{"n_experts": 64, "d_shared_expert": 128, "moe_layers": [1, 2, 3, 4, 5, 6, 7, 8, 9, 10, 11, 12, 13], "balance_bias": true, "init_std_router": 0.0366, "norm": "rmsnorm", "beta2": 0.98}
Below are experts of layer 3 (counted from 0) of a mixture-of-experts language model. Rows are named router (the router's row for the expert), down (a neuron's output weights, with its number) and show model dimensions 0-127. Each number is 128 + 24 x the weight over its row's rms, rounded and kept within 0 to 255. Numbers have three digits each.
Before each expert's rows: a language model's description of what the expert responds to. This comes from a sample of Wikipedia text that the model never trained on.

# expert 2
It responds to: Table pipes and line ends in album and track listings, plus early name pieces like M-er-cedes, Tyl-er, rece-ptor.
router:089152133107119145129118154086126134110159141119122133163164136145132088152108168113154116123125129117131155124155165166114121134149164086086131101102157164129129065191116119166107062097106117141138152126106124180127139132143108120153100106165119087135126124153075123082144147109132124150115130130151134083124122119123136136119095104167123134112129158076141137127131148119119141119151
down1:108108149097161152155134160129148118114157054169134126093109136097131108158086143100139147100133120135146123118117098096119128139117137178121108120115082209119149159126127120142125139118137137136109164106177112159115120140144137102130162183115159120141110148148112119169113134135112136149123157111143115104121183123141137117134148169117117119147128103126138094112136088069129159138108
down2:113138147137132126159155138082142141122137104144092151145117113153120133095120162138085098119130125139121128124119112126104113145187169119086167126134192133162133145102112145120124152145118145158105147082114116094136099124123173149152165155117117179136131088092122115116105121129144112166218152097126132141125119179108109118093110137138138140135149094118124099111132141110100113117103
down3:099163160143129114177114147120140159109139163122125113105159121175132120135156130145114126112131118141125140148164121178117129123153133106149168069153134103104124156084082134129197122158137153106121145141161178123132126128110098102081143101113151133155158108171110151122133126109158119123175144140120103139152142132095130128127093145114145090133103137122153115089126149106081105149088

# expert 52
It responds to: First letter or consonant-cluster piece of a split word, often after a prefix or at sentence start, e.g. sub-d-ivided, out-d-oor, g-astropod, J-illian.
router:095143174146148115123137171120108144115149133155084141169162129142131086143129174119150169123116108126138149127173137167149144134104147073128144093094135151113141117175145097125132110098103124113134210145137158134112106135167096136144129104137124137120124119144088106094176142110155132107095121101164112113138121116114129109085087118164131126129151134108128117156112111100096103151134
down0:143117098128069095102140113141155110107177139147121098101118127131152140114095166104140121127141109066108116147153177121127112084093154156160103125128149169159155101165173114135129122110147137132116081189137125134141135139116130134137152128083172106160122120136143119107119129148125169131148134135116133115146103153132147103121144138128156105132100080111140089118092137161147130095082
down1:093125152156121097139104151137113130111148114139140155142122083105110100115133119126114158125103128115167084110122064135127121154141133120109115129130131113128099138126120145172105159124096115160133138127140127105160124160132142132097142162104155140188106113143121113080111138131167073139112157094111119146143143116125121063150196122088141094138130128104134147120146074082167149106119
down2:159138111108084120112138109119103133152124100189095116122177097117131131106091142111118135126076126144116083081103145126098126121137121122126168107147162115089145110164085164120133149153087156129147159169137149104133135154132160157184127152149120165127107078120152139122156160119094104162156153115159118108141141134127136141168157107115130131122153139094116095134141112115157128139105

# expert 10
It responds to: Middle or final word pieces after a capitalized start, e.g. Ch-amb-al, b-ind-ing, Ch-art-s, L-aps, plus colons and band/rock/Film words.
router:103151148125135154125095124122182128098128167129121131106158119145146117163127148094156122112124139139151163123148163177110132142114125091132153149108147148126094119150144120127132071100141122107110154106135136172108132131164079134161099095135149123111089133148131123093124162113144134105065120145157114112176123117130132115084104119168143201131101145103163151121092118122098115103134
down0:103149115183151123158157161110157096115161075103174135084143083156147145155120120101143129114117089146111117121130108126148112128148153143128173130120154132081114153129089093126196148114128160118092123118167123146105155132104128139089125151094131144141168124091134121130151095125086130126118136115103141135157131154158113128154164136149113160149136132091094099144087142139121138127105
down1:077141165129132124105104079105131125117108114144158121132101103140096143088134106103150140111123042141171122082112145114085117115123115100146136093101130151082104119122102128123113122082114121137132147117123088124111155113129131119134160150132118136110126130128177119133124126183128169110129073167125126155170130141133147137121132151138095089106117105108122111103091083111108113119093
down2:137144085140118152127117129108161099147133152110122137125122109131101095109117109101103122123110127115150100130139124142119096124105102189079175127135120148136111118152187141112112144147137159101147102116122141123129146128130123165115097133097134100112117127116176159143122194069117095135128143112138150095151149110110071143165124114108157133109147136124155106134176124148214123140138

# expert 53
It responds to: Hyphens and dashes in lists, adjective endings like -ical, -ial, -ic, and common adjectives such as more, main, large, German, American.
router:106125134117141169144123142102152140131150157143086102158119144164184128145139158118182109097138136126115164135169131170115129104100142110142143082098152160143112125134139090142092089085116124126114153146104127131141078119154087140144121124120149170108151108109082097111163155100115118112101155092152124105143154129114124121099110123163131142108129143129175123116136149116105097153186
down6:150148135134122125172129125145108099116136122135070160149141086122098135150105122160144136155101116155119121122089112129112150103133150151141136092140121120147111131123149152123155115149155144132110114116093120123150104160088162154155109099166124136123157142113157152197160157185109152108167093128150106128142170122116151163132120080119113121147125095155144109145072101160174109113106
down7:150132108085106103127140128115117132103108122105094115099146165097064119124126142115109154133135152129127145138131151139178104134118144138126128145150083156115144163123159137122114149107165135151100114158131123123104108160123110125073144130151079103187108133147160098144121125083122099148151168106124140103118097140153165103103168124149103145113094164131167131068111173127158123114136
down8:130130153151130159124172132171150115110175122191120160111109120137135123133103134131132099164126147108109078126133129114120131083100162144136144068105174091151144157083119115109127116151135137138120159134146171138124168126111115115146170126152098159138159137165154112108114191160101129141128140105095160126153127125156144143121147135098118115142143145111144128128149180120143083097149

# expert 24
It responds to: First names and place-name starts in tables and lists, such as Mar, David, William, Gu(ern)sey, and spaces before numbers.
router:105104147123140135157164136118172124110151118117064138097127125132150119121096135140137148147135133126140131118165169141099158137140136075117136104107115165101139066137131135157126092125127109111152189111107118144157080121123089117143098139154142113123120169146122104123137142108125134098063136104135139117158128116085138137087094118144142149110131156132171134112118167072102113138172
down0:140133135148122125133151147142130095150157124179133099106087094095111170108138131128076137130147171086087147151145169157148118138167096132178138164151147173119141171101146108090123105107134176094116114155104150147117163139140120125124083132115138101143107120116144094098177128150156129128102139134117102090117117151122088112151104100129123134155153087105110137144162125122129150134128
down1:100156118128118152107114113108138169127133116104134103172102175099129130117161136107141097128167127188155138133122110108127099101130177135147162098133151141114103122156110138146152133124069139162113092129125142130174172157140200127137114112109127140115098127111111128141163102129119148172130154190117138167140147111140111108130098111118148115087128133117165110113171153136113124091116
down2:119111099143119109133093120114117151132141100128124147150151153126125142114141087155115154140113104095108127134155123125093154057096108072109100126116148154121153142128137195138134119126159180135135153071107115085167158102131115151133133119120131150104131117097145106163136163096089145120174135116138139097172079112140126105178126107127121097121111134131120130123142132145154159141078

# expert 40
It responds to: Verb endings and participles after was/were, such as deport-ed, institut-ed, built, found, born, elected; also commas and "old" in Mold.
router:126141160131175151136102144109143128109157154112066126117130128118150125120117173097143152107134125117139153115143195170104165143110144107150110096109137140124109111128159096122085113111140159103137174133145120135113129131165083152150100114144109147117089117150120112123147139093140127104088114098187114134174134121096111124135119114160136117145110132082188120137114152092111089152151
down8:145118140151111157115148094163123154111106136139178153119138099160120171158100093171087125136122126124075113138149098145153121117152139109130161164164137114156135125116097147084128154121133152159107151130147118100137079111133133107132126151151156118133158156179126106109166155109120088200137110126092136089122155122121140138121119116114146171148145100067114139116135121149113112146137
down9:111149149162129118108129124106137149135120139129100136098105140173090126141108135120138143189130167136138130125125097132116177119176132111119147166166135145158130150129095123079119083133154134134063121099121084081135115148110118090156160126128104109123115140121157108073150125119145135126131105124153131140153115130092104143121123065128110094110149116101147136167180164111125085130127
down10:101140137125141146086135114105121136140144122100103108127117119127135094142121094144153152131117113117105138112125113161129148128108126087189155173125114113154071164133129147144074135180126162104118164140136186111099098107095117124153076144180119138110098143131110130141104122152114112107168137116113148128123119126090137143136074163151131096120094132104164092097151148113097141101119

# expert 38
It responds to: Prepositions in and on and the conjunction and in prose, plus Romance particles de, del, la in names.
router:095105140129146150122135136126142131071151143166094131127132142140128119141093170143171135154114125161136123112165137160110110125110120099106134078130167152086118083152134137158071094086087124103120175161128120120108111111129079171145084084114155135134124153141124123111111126091106128126081118129155120094143146134121098116118105123131161147117137167109166137131125126106098106128172
down0:138123127139141109125125100127085141123138138162131154130109142077114162134102134127163117133134133107087118109141123130171100141152133140099108161093096132137103137136094153100146109133155113136121158141101068111119100104074119133169136151109176172162174129171135084127120122086138125119121127059127141096139075111136151109147110102123091115157102122127126116094128119077141134126133
down1:095116124141129110081098115150130105102128104139138150134123150120144114126107145152103131134120108151117114122123093093134113110148159173150110122119120151141108157086126106152137136127087177137154123145100138190163177128160092122136111143111138129112102082106121117148101132132172164137150138144170157098164128181112117153144118155094128107113088097147127122111133083126197121101100
down2:144156114146122084133168153121130106108123121120099137130121157107122128095161113113119162112086153177134111099106125162118098138162125134114181152133107141133090104091149140151076079135161147092132137132134149137155143130164104168080136159124089135102121119092163170156150160119110108118153145138093096107150126148122094144156141123103121150075131129149090148111137119162135104128116

# expert 58
It responds to: Single capital or lowercase letter starting a split word or name in tables and compounds, e.g. extra-b-ase, full-b-ack, D-ainis, bl-ank.
router:121142132128148133123142155105160148075122136124120137159188104123144100133099150125162143141129148126133138122152142134119136130124150033094157111127121152099144103116157165149085064081111168127108193139123128120129112132130107175141112120150140128141132132180103086098139161115139120106114135127155100128156163112096123112093113109151150138112142132111124117115114141098118087131139
down0:157134112153118139148111131132091116139158118137130111116117127114126176131107108125107131105153099125111125131154161124159133161134082169184101127106097100150114167123127140149111136164192116117133139150117133143121170116111155183116154126149183098103145153123148130084118164115104139108134127117094134154121119125177146104101115119149142120138123137080106102147095163125066146135073
down1:137187092127158139098151125139127172132109135156140151129146107105140101147122127181128138082156120150160092125096102099105124153149098177125099116162106123086133122138126158127113158154128144117141163115141158110139158145160134107143122139140156146118088124063128089108078124147162132120154081136102136145133159125129086137119180112143101133114111143108105157101139123090142115102114
down2:116101118127142130147108165122123103151120096132125134162132141173134115099113141122167171153102091128101079147097133118077125125154117124126176121168131147161153124131172121130149112154133162143189107118121118095125151133110151152108117119121167155093128071146146139130147145119090124137147164150118106094135127138144137157153164110141097158153166103155094147146112075128152102137094

# expert 15
It responds to: Past-tense verbs after a subject or "was", such as made, served, moved, signed, plus pipes and spaces in table cells.
router:107121160124184157152148125112115139099173121116111134146110095155125126155081160138160134110170120163138147123143159163126111109108148103137098089098130153123160074145157108144134108105118164129138155159083109121134122147142098137144100121133111108111100146169109128103139125078136123116095100090136105113174140122142110108101093105146128147112160112111131107124111148085092115149184
down0:159170137158129126108084126100184115081102139110132094146128128110134166099105121085131097146066164112118139115110128096161110124118125106138128128112152152144135126110126133118163138153130163124094094121077115145167124136135168137137147116092172129173126127123118082133135089149130168128142122128105148127172152129148160107131139146166105149168141168111134158116102141150132169152148
down1:118107091152108153129088157136088095121124148074141122181075092114157139162151145104144118093082101128111110119115124130147106141126141099146116147162107132148112156108124115158143097137130139161126145144137092120148133129110163136119097167105150146156099143163170117130164111115138122122136124148106144141122152165107102081123163165095128076149117151136097083115106150124105127092099
down2:168151127115176091121163131113127115150140107124098110152152140166130159101108156123108132161106141138131158134182155158155134141138155086121191071138154117079096119115104116117175105110163147146166154118100126139115157136133130137119083151086114126089146132147152124117103144069113120136120114126142137104129144109126123103152156141122130154162122128103086122088142157105154144120133

# expert 45
It responds to: Blank space cells in election tables and short verbs or verb endings such as s-end, took, met, win, use.
router:089165129146179138119137141113137132110130162096095124116124111128142108114094168136161096114108151111136182151184120148066170120124125081108122107105139145108108100172182119144098089127100130115127135132111132138127133135150105149167121111121129124122110142180100082091134165081129143116127127103168115111125121095137133134104108097161162113106126135136132147129087151100107119123156
down0:142144113137131140106090140092150115109081129079174117133120177121148186110109161100105145159172143125166106102118136132149101145090151121118169169129147136161159131190166095088144142169182138137089121117144124140114142142093103170120132160124158138139117110101093129101146148162157145132125113145123137121140129112134113098153129140135133132136127157114161152133142118101142151116157
down1:105155088142134160134093095113124104123134078095147173103104143096164143158151134121132148101127153147108111088140134125121108157126114168113121128179097109153120186098128115160145152107095173134135138128122090157124150111166126129156132142109159093148109133140091148128165158142156140158123097113154120133137097165171107115102137169133106089133116132117074117119153093113133131141126
down2:122100093131137132135141079113120139157134080155108178090111162127131110124068132130132152093126087111125095132154108106155105124122110211159115105152128140120140129112156136139119095132159151143201122156116098154149105132160095143116141128080139117100118118120137165110162165150141135108128130145109130100109092087112137159141146143109166156137134167134129112122111125153137119114133

# expert 25
It responds to: Commas, especially thousands separators in numbers (1,300, 2,089) and clause-ending commas, plus en dashes, table bars and closing '),'.
router:111164144117153128134120134130162120098126134148079159147141127166167096131122133124175155135138150113140127084162179137085137145103133102111114091133141192143117075131144123152122112101114137116111163134129124153139108135147081149139065098155137135092099132139120131115128164091157089105121147107163138133153121118081142122117136151158121150113139158105146099129135136118083084150154
down7:117142135105145128168164163166138124141103144129124139102120155119145108127152163114057162147092132127147136138109140161116089103135131109132160134087144095133151139109110125068141138103083084132143124174105080129079096137137118130123144109125103126083119131128149186113123147102151115177146132115146144084121142151113154121089112112146123136155088135136127120136141139146098168141091
down8:133125154168129129130128116142110100138111145118116130102136112133132144137085101152151148140138144127066118142102170104140159152197127129138101136106136182153132128101132157122125147105150165133145147154144146142120118143116092118126165128179100079132155144152144154108122131106096110172139146089101151119164082099175138132114149120151154145150133094117141107129095158137116161167180
down9:146123135171124100149141108092141140113102160106118129129120161192098140102101125121149142193121153150109133107122115168144131125172116075183118125148132153190110127126077099120104116109119117107125110159142110116116119074137140103116132089139152126110146103105132111134152108125127155139113073133107141132161141118113127172118107094117128114131096109126128149161118136160077126170112

# expert 35
It responds to: Bare space before a number in dates, measures and tables, and prepositions like to, by, for, from; also word pieces oc, ad.
router:099154146111156185137121124100164166100155133124099140152145153141182082137130158106155134153138109100117120113140150127118114111118132106105144112126131132116117097129148140145126093088079123136133169166104109134125130146167092149140117110121098130120138133179099097096163139091103150108097106097160128086138104116118170113102115115181135139106109133114142114106082136095096086102138
down0:129096161162158140118149143113170106122113098115137128083135125101110135103157126127098127175143129110124169109138153166101140089151122099200188148120153126110142129121100096082130167165137095115144082117119119115109153143110121110115110130108157121097091140092110102108149156117143137082107100145115148118115132146124106158097142113162120117123093170133142100123118133083165129123133
down1:091160093140127153141134146096141121062118158121146114156071137104118120142112125118150156095149118173144116127113136123103181100137092115149117071101114167138148150116135130151099111139103140130120143156150102142190137126145128155106126134142130142122137088143093086146133126156102151140119122120128168129151144125116122125085092067092111147103154152104135110087159116091133125146134
down2:146116128120130104100151123082127118091152088151127138146115154141140119102099116168139122138104101159114128116153118144095159128097099138092130124097122145161141135163180175123163147138165134109114159080107104136100093109143112170134106100095119143084175085115137130134153106110091099197125121125120124110158157137095141136120143118141107124124123123177093103173158122112129132133123